Experts of a small language model: width 448, a shared expert of 128 neurons.
Below are experts of layer 4 (counted from 0) of a mixture-of-experts language model. Rows are named router (the router's row for the expert), down (a neuron's output weights, with its number) and show model dimensions 384-447. Each number is 500 + 40 x the weight over its row's rms, rounded and kept within 0 to 999. Numbers have three digits each.
After each expert's rows: a language model's description of what the expert responds to. This comes from a sample of Wikipedia text that the model never trained on.

# expert 7
router:504456529508459541535510548593514468501504496460465551483460470473551476516521470516495487538450466512575398462513379570544452479468484544440492539492502475485492438558461504496570436492505503
down0:504464538536584578516473476541540534548463453509452497530555470455469530507541555542429490535514496549463493552442471515536503533463518442479438521523542504567472514445525471463536479492497502
down1:527472512497480468508477472532523472439441505555504471525544558499450490485444479510470523500539527543409462541490600614550497580510536538551487467516511567455481498547532461527498502519398532
down2:503546515509502482473523520466496495497495621515448517512412484499518562433536458622484614492623494465521544517549521567526510466559484512526529519519500576506507499519480523610499559434462518
It responds to: Middle pieces inside rare proper names, often after a capital-letter start, as in Co-y-aba, E-ar-p, Vo-t-íková, in tables and lists.

# expert 6
router:486467499496505586481507500596468450537489543494506535472523587506533455477473495523487484581508512476492441529563517507512486555469466520421477488504479440497456445468477471462490497474608534
down0:535485462427551482522448479478509504539497570516491463446505565531486553515500532505505475506476524509529483494482436523465460506463522471489543474503522486535513529447493537419438425503427592
down1:469484524525476414460538508460450543454429482471558522438504427467439483436528529516421500490471493499536475493481461457559454522404488549479483536478501459539537546456546515434415545517507530
down2:443509428540500461470485444488558512479513524449507519484493465491490504553499545554574479463527514495431524477438506479502512474523484447519513474506448436472394472511548422513501529535468478
It responds to: Prepositions right after verbs or nouns that take them, such as granted to, working for, interns at, used by, killed in.

# expert 5
router:480470468472491560494477535485519399457505504468495537532505429589531385504470506514489516501515504456473474488523528517437462522478585564461476461508525467501426475541492475528488476479561546
down0:519538446465491507460535546551572464456481512452513540501514445545557532570481518511433510494485521491525514472485519533496493530612494500528422541481493397456459471473502508506473539459520463
down1:486535439453546575542495513488488507492591463556470521495433530458523497466528542471509535552531504452484486493490478556519430445505498401490458530565525480479479472491477548609457478530462434
down2:541467477545480512496523446523548514467456501540562493541547496497499514524467493467492499499504464467410513455570571507555556512446517544563545463552492520494505537446535494526451526496544591
It responds to: Entries in table cells of filmographies, sports results and election tables, such as Director, Voice role, 1–0, walkover, n/a.

# expert 18
router:425431533471555515475492512533511436477541519445484449487478482524590465505495494572497529526491516492487478487495490571485491467571526499432488509544506430475473491449485451458472508520511499
down0:482515553467476520546498474472534538470505513528475534469454510524516530456425545405520488511534448532467506539499513521435491407500447441478460472541470467561536526527492490518453531532489446
down1:485482464399554534502486539518459470450475587565494566467491461521534506517485506573546514516567471535485580541517561428516466449524459465577573484542527433452480501477492459490540507452516592
down2:532500488445485483506579512516498478525466444502491539457469489558510525479446497500535510560509483532524448460555518589505541534530497458459538543550555468525510467469523468514484475483475414
It responds to: Digits and number pieces in measurements, coordinates, currencies and dates, such as sq mi, US$, 52.1 (2.05), UTC.

# expert 45
router:486458495495471564481569555523476471414532521483485459515469460454537439520457455551428505488531538462467490456587476510485454528516513549480469479461486521434477482456429439445509445456564496
down0:419518499544575472488547523547533458511449481521484443523534477481535556516466565518372480417448522561485492518506535575533568589541430470522489530498536545444525431509462534478531524467495448
down1:504503459494535503456472427481534557510514544514476515482481473542403485481483478513546510562461551626491546503435560510500508463515581423561546514498494447496502532499566483516526486589589495
down2:445570438496556537478506485512540513526476479472454525555482523491512537531543477513421427524455433504547492459486462437496459501582509522479515511468431468460445538545499559506473492481510553
It responds to: Verb stems and -ing/-ed endings in descriptive text, mostly after to, can or which, such as hold, make, restoring, rising, locked.

# expert 43
router:441449474498518521482543500492474517440539558527464495473469518552429404551519484568430462482466444513545514432526479563498478523487611516468536528488514471422499421440449421501491461529609531
down0:450439521544432528545464542536570388541514571554488452478516438481509525489488471478477512541575588520499480502517533521518491539550481526451552504473531511505516534440500507431438526554405504
down1:510495446539446450541471473509499563494477499440472521483442534438495571452474490520488429482572510464512472520490480517479495528487471421544568430428434505487504535435473478484596552471581532
down2:456515445449524474514469483505467488438538549519562528489514495406532495455430547409528542467508476466523469511490502532531519529564529546450472427538491457489461485502409451508492483496490425
It responds to: Adjectives and determiners before a noun after the, his, a, such as same, new, own, old, former, original.

# expert 14
router:454499552435519525457518499534504551553496502459501526442455478509479439455512473536512558554505504500544445467483468521501418458516517560455456539462530488477459434512431454483564495541611451
down0:522562480499488504554477511600498453583524496547523482495414519443462519505534534517525419503505485424434527502506498444487494425536543537463526551499504529549476508573476486577441461560501467
down1:558511489513486522537469467459505499493472485527505485516557469475524485538552518514516531430543492564390514469554514494465413412466476486537518519505527508468489536506514459548494440514451500
down2:435490452579510496485586536504543551533544379515561521547434510558479586543551467531484493486461513520509530500478527508533588515519501541473523535520508402506482495561487559494524462544542509
It responds to: Pipe separators after numbers or results inside data tables of sports, election and chart results, plus semicolon-number tokens like 0; and 3;.

# expert 34
router:498455501442519482479499508520508502493560461471466498469469526501479452488559377479426450473448425456489430467549528526513524509468558557470519512478500539495514448466425503462527555559549521
down0:519553534502555432562619455523535504486523478494555424464485517569479552495424469460467471443500482442507495513516572480463500523556413517486475536526513512445472484488564514518464530471427511
down1:569510474528504491481515485447535424476511492488530530501435516434440459506529492538496472543463591494472534473463541508490461451478452495493518555473511437475535462428502493498520547555478501
down2:480467477492517518500466553485509449496486594501481496461527507481520526458445505406517534536475457528500483431545546524597503512469455524469438504510434496509483464468430487486435489498472528
It responds to: Pipes and |---| divider rows building table layout, especially header cells such as Chart | Peak position, Year | Venue, plus infobox labels Born, Full.

# expert 21
router:433504539451462484470533536477481448474550504443488514448490491480491409441544411548450466491485487456509485499548501546452537547518552510466485547487538525476557467499452489519532506500583501
down0:513445557462497556524507499491464528503575471476516462495421523507450493505466567479557559526511477501506528508486479523520528526467508533493510466485569485482511506493492446482536439531482516
down1:538497478473444467524509455487500496541488601492558504458450488540474493461503530467521497499535478461432485524476525508506496412535533466495478452505541532481497493510473493545566541493444554
down2:502535498527470567489533388533480496522515495502442511497541496441464474520435483506503472496493444512446510531495541517496593556547460431473498436538535504484492475454512487518537492508510502
It responds to: The word the and possessive determiners its, their, his, her, plus possessive 's, e.g. of the United Kingdom, takes its name.

# expert 36
router:473532518487528527486452539530451444487515526450508530433487431543529448552507452552480519541476427505504466373541473526500466522527511572472424472460521465505545454500485493490547492544540545
down0:485492507513501555445525578439576502537485490536473523492479488494506569468431474505508454481488506565519521495503530483515546541438455511496470474451490490477479539445419499590512559471492531
down1:510539424562469548521504472444541463548516522504520513488531444373417584487561512525468518407540517490472521446504516545528494518507485466566483488464474517535494537506504507535444480473513494
down2:577519427511457515494493545515479491522541488558552504511543491423451521526498466545495554465496462517496643565501500496512456516486463495444510541481548529452547494536514494527471527459496497
It responds to: Pronouns and life-event verbs in biographies, such as he, she, was, died, born, married, graduated, went.

# expert 41
router:448447499478486499462515487533458434455536501487482497464486450504490428488528427565445521515459517432463462480510474526420530550511505534420462477569503456466482456434489513478480497499504494
down0:452519433501528515552429560579502489534470530509506453566476506499411504598488519424516534476486469554526542501495543544539473483523506526499460507467519398459493533523510484474431529479455442
down1:510464479453496471549518491518542490504531464478452508522512553496497464495478504507499495540532493505533549459470530440518483471585553524477487489419481450525498543566500436535569502479485453
down2:486470520518503478391544422475493497448503547521473571529510479567442474522484486471507437502459513457538442545514461398475496581460510484490521464498549476490465541511535454595417554517508520
It responds to: Commas, and sometimes periods or dashes, ending a clause or list item after a noun or year, as in president, but.

# expert 27
router:485490534460504534452515519511493482459457509501487501491504529513500474498485498527482461549490477463440486452522510571449444515528488565445449490528489504463537472512543491437536425478579487
down0:465452565484492532532515530548472534482490477468411538500499498506567438532534516587444502510474556495491536510460520524527529497530513515540465463533505593495542461599469544434550539557501583
down1:509487541551502439487513460533534477533520539631458500496455618452506558456476382480523531493531504554477467482509516534543512470467509466528537550510524540556506525516517519579421484510550490
down2:514561442548517460500462517468517544569479495508461512492497528447468456462485423477483483533502522445479483476396484474506517499576513543457489498447462500448446608436485482478475480515471548
It responds to: Line breaks ending bulleted list items, table rows and infobox lines, plus heading = markers and infobox field words like chronology.

# expert 37
router:473488482495503529481494528543516494521544550481486511469523533539524449516442486519453534488475463492548447457593442534471453491491468565455518481505516515447551477519452481471553440498489472
down0:518514556489446495466555485527528463506535490507449544478490488459489511448459463540513528487439427464413531520452554518571489540484515632501481501496474487548525489494444484570523532566557474
down1:586557452462518516441495530458447524573434467539520554500526625558483507517507498522471510488496537452469451459532451427511480507536371501519506490531488502519515453444445447456485506528503518
down2:511486516485463525535515467521468425510503446396605464553485509517532427539489493510504506516579437536492495483528485555446518511498473538565569474479440530511465517515542443439545504505492493
It responds to: Main verbs and time prepositions in biographical or plot narration, such as announced, had, would, before, until, after, to.

# expert 32
router:460508532506491551465558485483489480484529501417480539451457559496485402503512481538505588544476481486517525469611545538467472553414508503408469475486549496491532418477538494465484488514493516
down0:510508493503480605566465470445474473498527530531537512537567544496520490538518541540529491566567558502515518492444501556503474465471481443505427499482447534514491472464548524533518498512583496
down1:517516500546514482508529504510453552482526508484542445512495560571481410527504550511473543533503498547524569531489469466458486545408482377499491505461464494514479502510528488473550529498485543
down2:531477508532478461506437514539513475496545493479456461531454496516514597489449489456508509500481442469504461565478523531501514505522486519509484553463482497474554546562553503513512480479461474
It responds to: Final word pieces of foreign personal names, such as -ová, -sky, -enko, -berg, Mank-owitz, Corn-ejo.

# expert 4
router:471511529456527577464581525473435482448494590486457531512500536535513444477429504544533500516452480447436445437473420494480475495509554521421532516503481470499482490444515472452544530490559554
down0:472432473455528434492494462477507525487533502551498556581504486548502486594484572467468461451521445507528491487452522449526536563552461513517492548529478450436475445380438541504550483502499433
down1:496518433534508493510512523516477503551514508524523464517481508517482520483467501445537523509516468507431488561458522495468589467428472463515522426533432411476470546457510541484397465476514412
down2:449429473501530554558526540515525470542489449565477458536502476521477518528527504556444514536474573501501588495459463425518492571472441453458495464508480488499457501437488529517449580506540526
It responds to: Function words and punctuation inside titles, citations and lists, such as Center for, UK:, Dharma & Greg, The.

# expert 30
router:471469527468486517472517482526464487502512587501503478501452457481516446485486435499519584497437504437504455432518487579503394464488496592478470537492545530489543429480510480499555396480570545
down0:490525570491480435493478515535475451504514439455474457476549475529547503509501560529500501516444445407499478457494472461468549541473553530448529575443507508547496530491518528491518530593549548
down1:482478498484525498473546461464545483500467520513446525488561442480519477440527545465538559504468505563481522496533489558506489509521522481533430516423423510464500575554513433521496513541506566
down2:413448506530517499513473511506626541444525499498554511514445447551477521518504529533499531518435491559481566548440502470481499485552495475474502514469493479490497488545564513478434503485505530
It responds to: Articles a, an, the and ordinal or counting words like first, second, 14th, any, next, often about rankings, places and seasons.

# expert 9
router:487479531513503538522547542534473505465517508467497528478441442467500451473469449554478544513516492502536447451525468554529470526493622528505467492543522482463412455487433439512506520525600501
down0:536560568526527523483480552562464509568448481544524450526462477451452444514503462503445491574467513516520482506466485494497397495542556518532500482456510510521507561421478528485516463473479514
down1:557519450451482501552532511530496474541474521494560502420546534486458519535494517572526511527512469488471541547520458561639498522520508543497516541490444459522516550453497439467547469538475498
down2:557530537369491504569503512489565442482553543445560498521463559464497506506455504479463482489555533507535553502548501558472523477505555469526525465474503517529441480473570398562525531442512494
It responds to: Past participles and quantifiers after is/was/were, such as related, used, based, several, plus == section heading words like Death, Summary.

# expert 1
router:518461543470511516463432555495498472530565543489493567522510463485475469428542456530530532544422554481446481438514481570494470459466565544484492477524543448478446516537498476490569525474515505
down0:469450501484450535566455500479543503484500529549520469558489436516469426497555486527480541528492481431460453446568549476483563552448473508474552503515463570424518436478479527504508549480503500
down1:537498505531434548517467530477511488529487476494450550482481491533507515523525543460490475496508538503536523531520470552531510498475405489457521470441397554596466494507471549526494550505467507
down2:455553550580452508544521476614518496530526495583493507520494521508519484494500494541523477496496515479510487436498485477568482481516469524568554536421556469549473422488489510440439508532492538
It responds to: Closing parentheses, quotation marks and braces ending units, nicknames or numbers, as in 154 lb), "Plunker", ^{2}), often in tables.

# expert 11
router:519490523499496565506496611490531442426496484488489482444499468472522441464502449494459501484463427484480490466576471533473521482460533542470513425508569459480457479466461495459536499483570529
down0:431530522565443459502524498573456504520521523506399533508504462537502457545441441514393471495494466473487571530393440508483402491447398535491453545490489518493506454527535588434458509494543532
down1:490511533477489514361455490437491596583509524493467425444547499453510453533517547549524524501517436526468468526475486449486535525606513513476551464517468460521474495490437521524464504565444450
down2:493497435593483495495538527464522496505460551461574511486429548491519500471523536524550531494550533531515523480576536472463453474468568483494527508534523520453596573486455541495464503531512453
It responds to: Blank table cells and column headers in election, medal and sports tables, such as Total, Votes, Candidate, %, and infobox field names.

# expert 8
router:418506476479492626470506544551441465454449535437447507512524540565473463473535457544515489523495544446522513514538519556453475495541558502408516563498507448429549499522492488475482452481486498
down0:553472480451522463467457540526464471520490516497473546438499520486520517398481456513475501535509513524498427541539543462449573509473487537491472475509519512504573544468511465493477461532592471
down1:498512474406452541526444591491501507487516542533523514438470510491481479536532476522571467492511408504565480474457512447511503540544486436517485535467549509475553464575499560509484444517508553
down2:449491488525483529414582485497504502493434487478499476555406476559569496517523490451453508515435532526527512530443583501496537481481531548436510505533457513451521549497513514518497479460475467
It responds to: Table pipes, heading equals signs, list dashes and and between names, plus St, Saint and country codes like GBR.

# expert 44
router:495442501478496544473559533503478507516487514443530537471515511500502421514534549533441533521406511481527480492538500509519452498475490495478491525471491531482458439476455466529540515449613547
down0:539464526481464537476508520527575519458422518478508494544475518480473464494536526536567479517496430516508517465518479538488512490470514461539503558472447452514480547494534560484468527548518541
down1:536501486542466536551566494506499470453474423468510434497497471594489568528489430503479459526537541493502529543496513522526530507499455505562404496514508449457547488577464527492516507565519513
down2:364507489551540487507481560551526561521521497443468476426564576511595525462577517460409489514539512469543537448487524519451501471496486508457497386447476494479523485498461465579524532546458532
It responds to: Four-digit years in dates, tables and infobox fields, such as 2019, 1870, Last contested: 1989.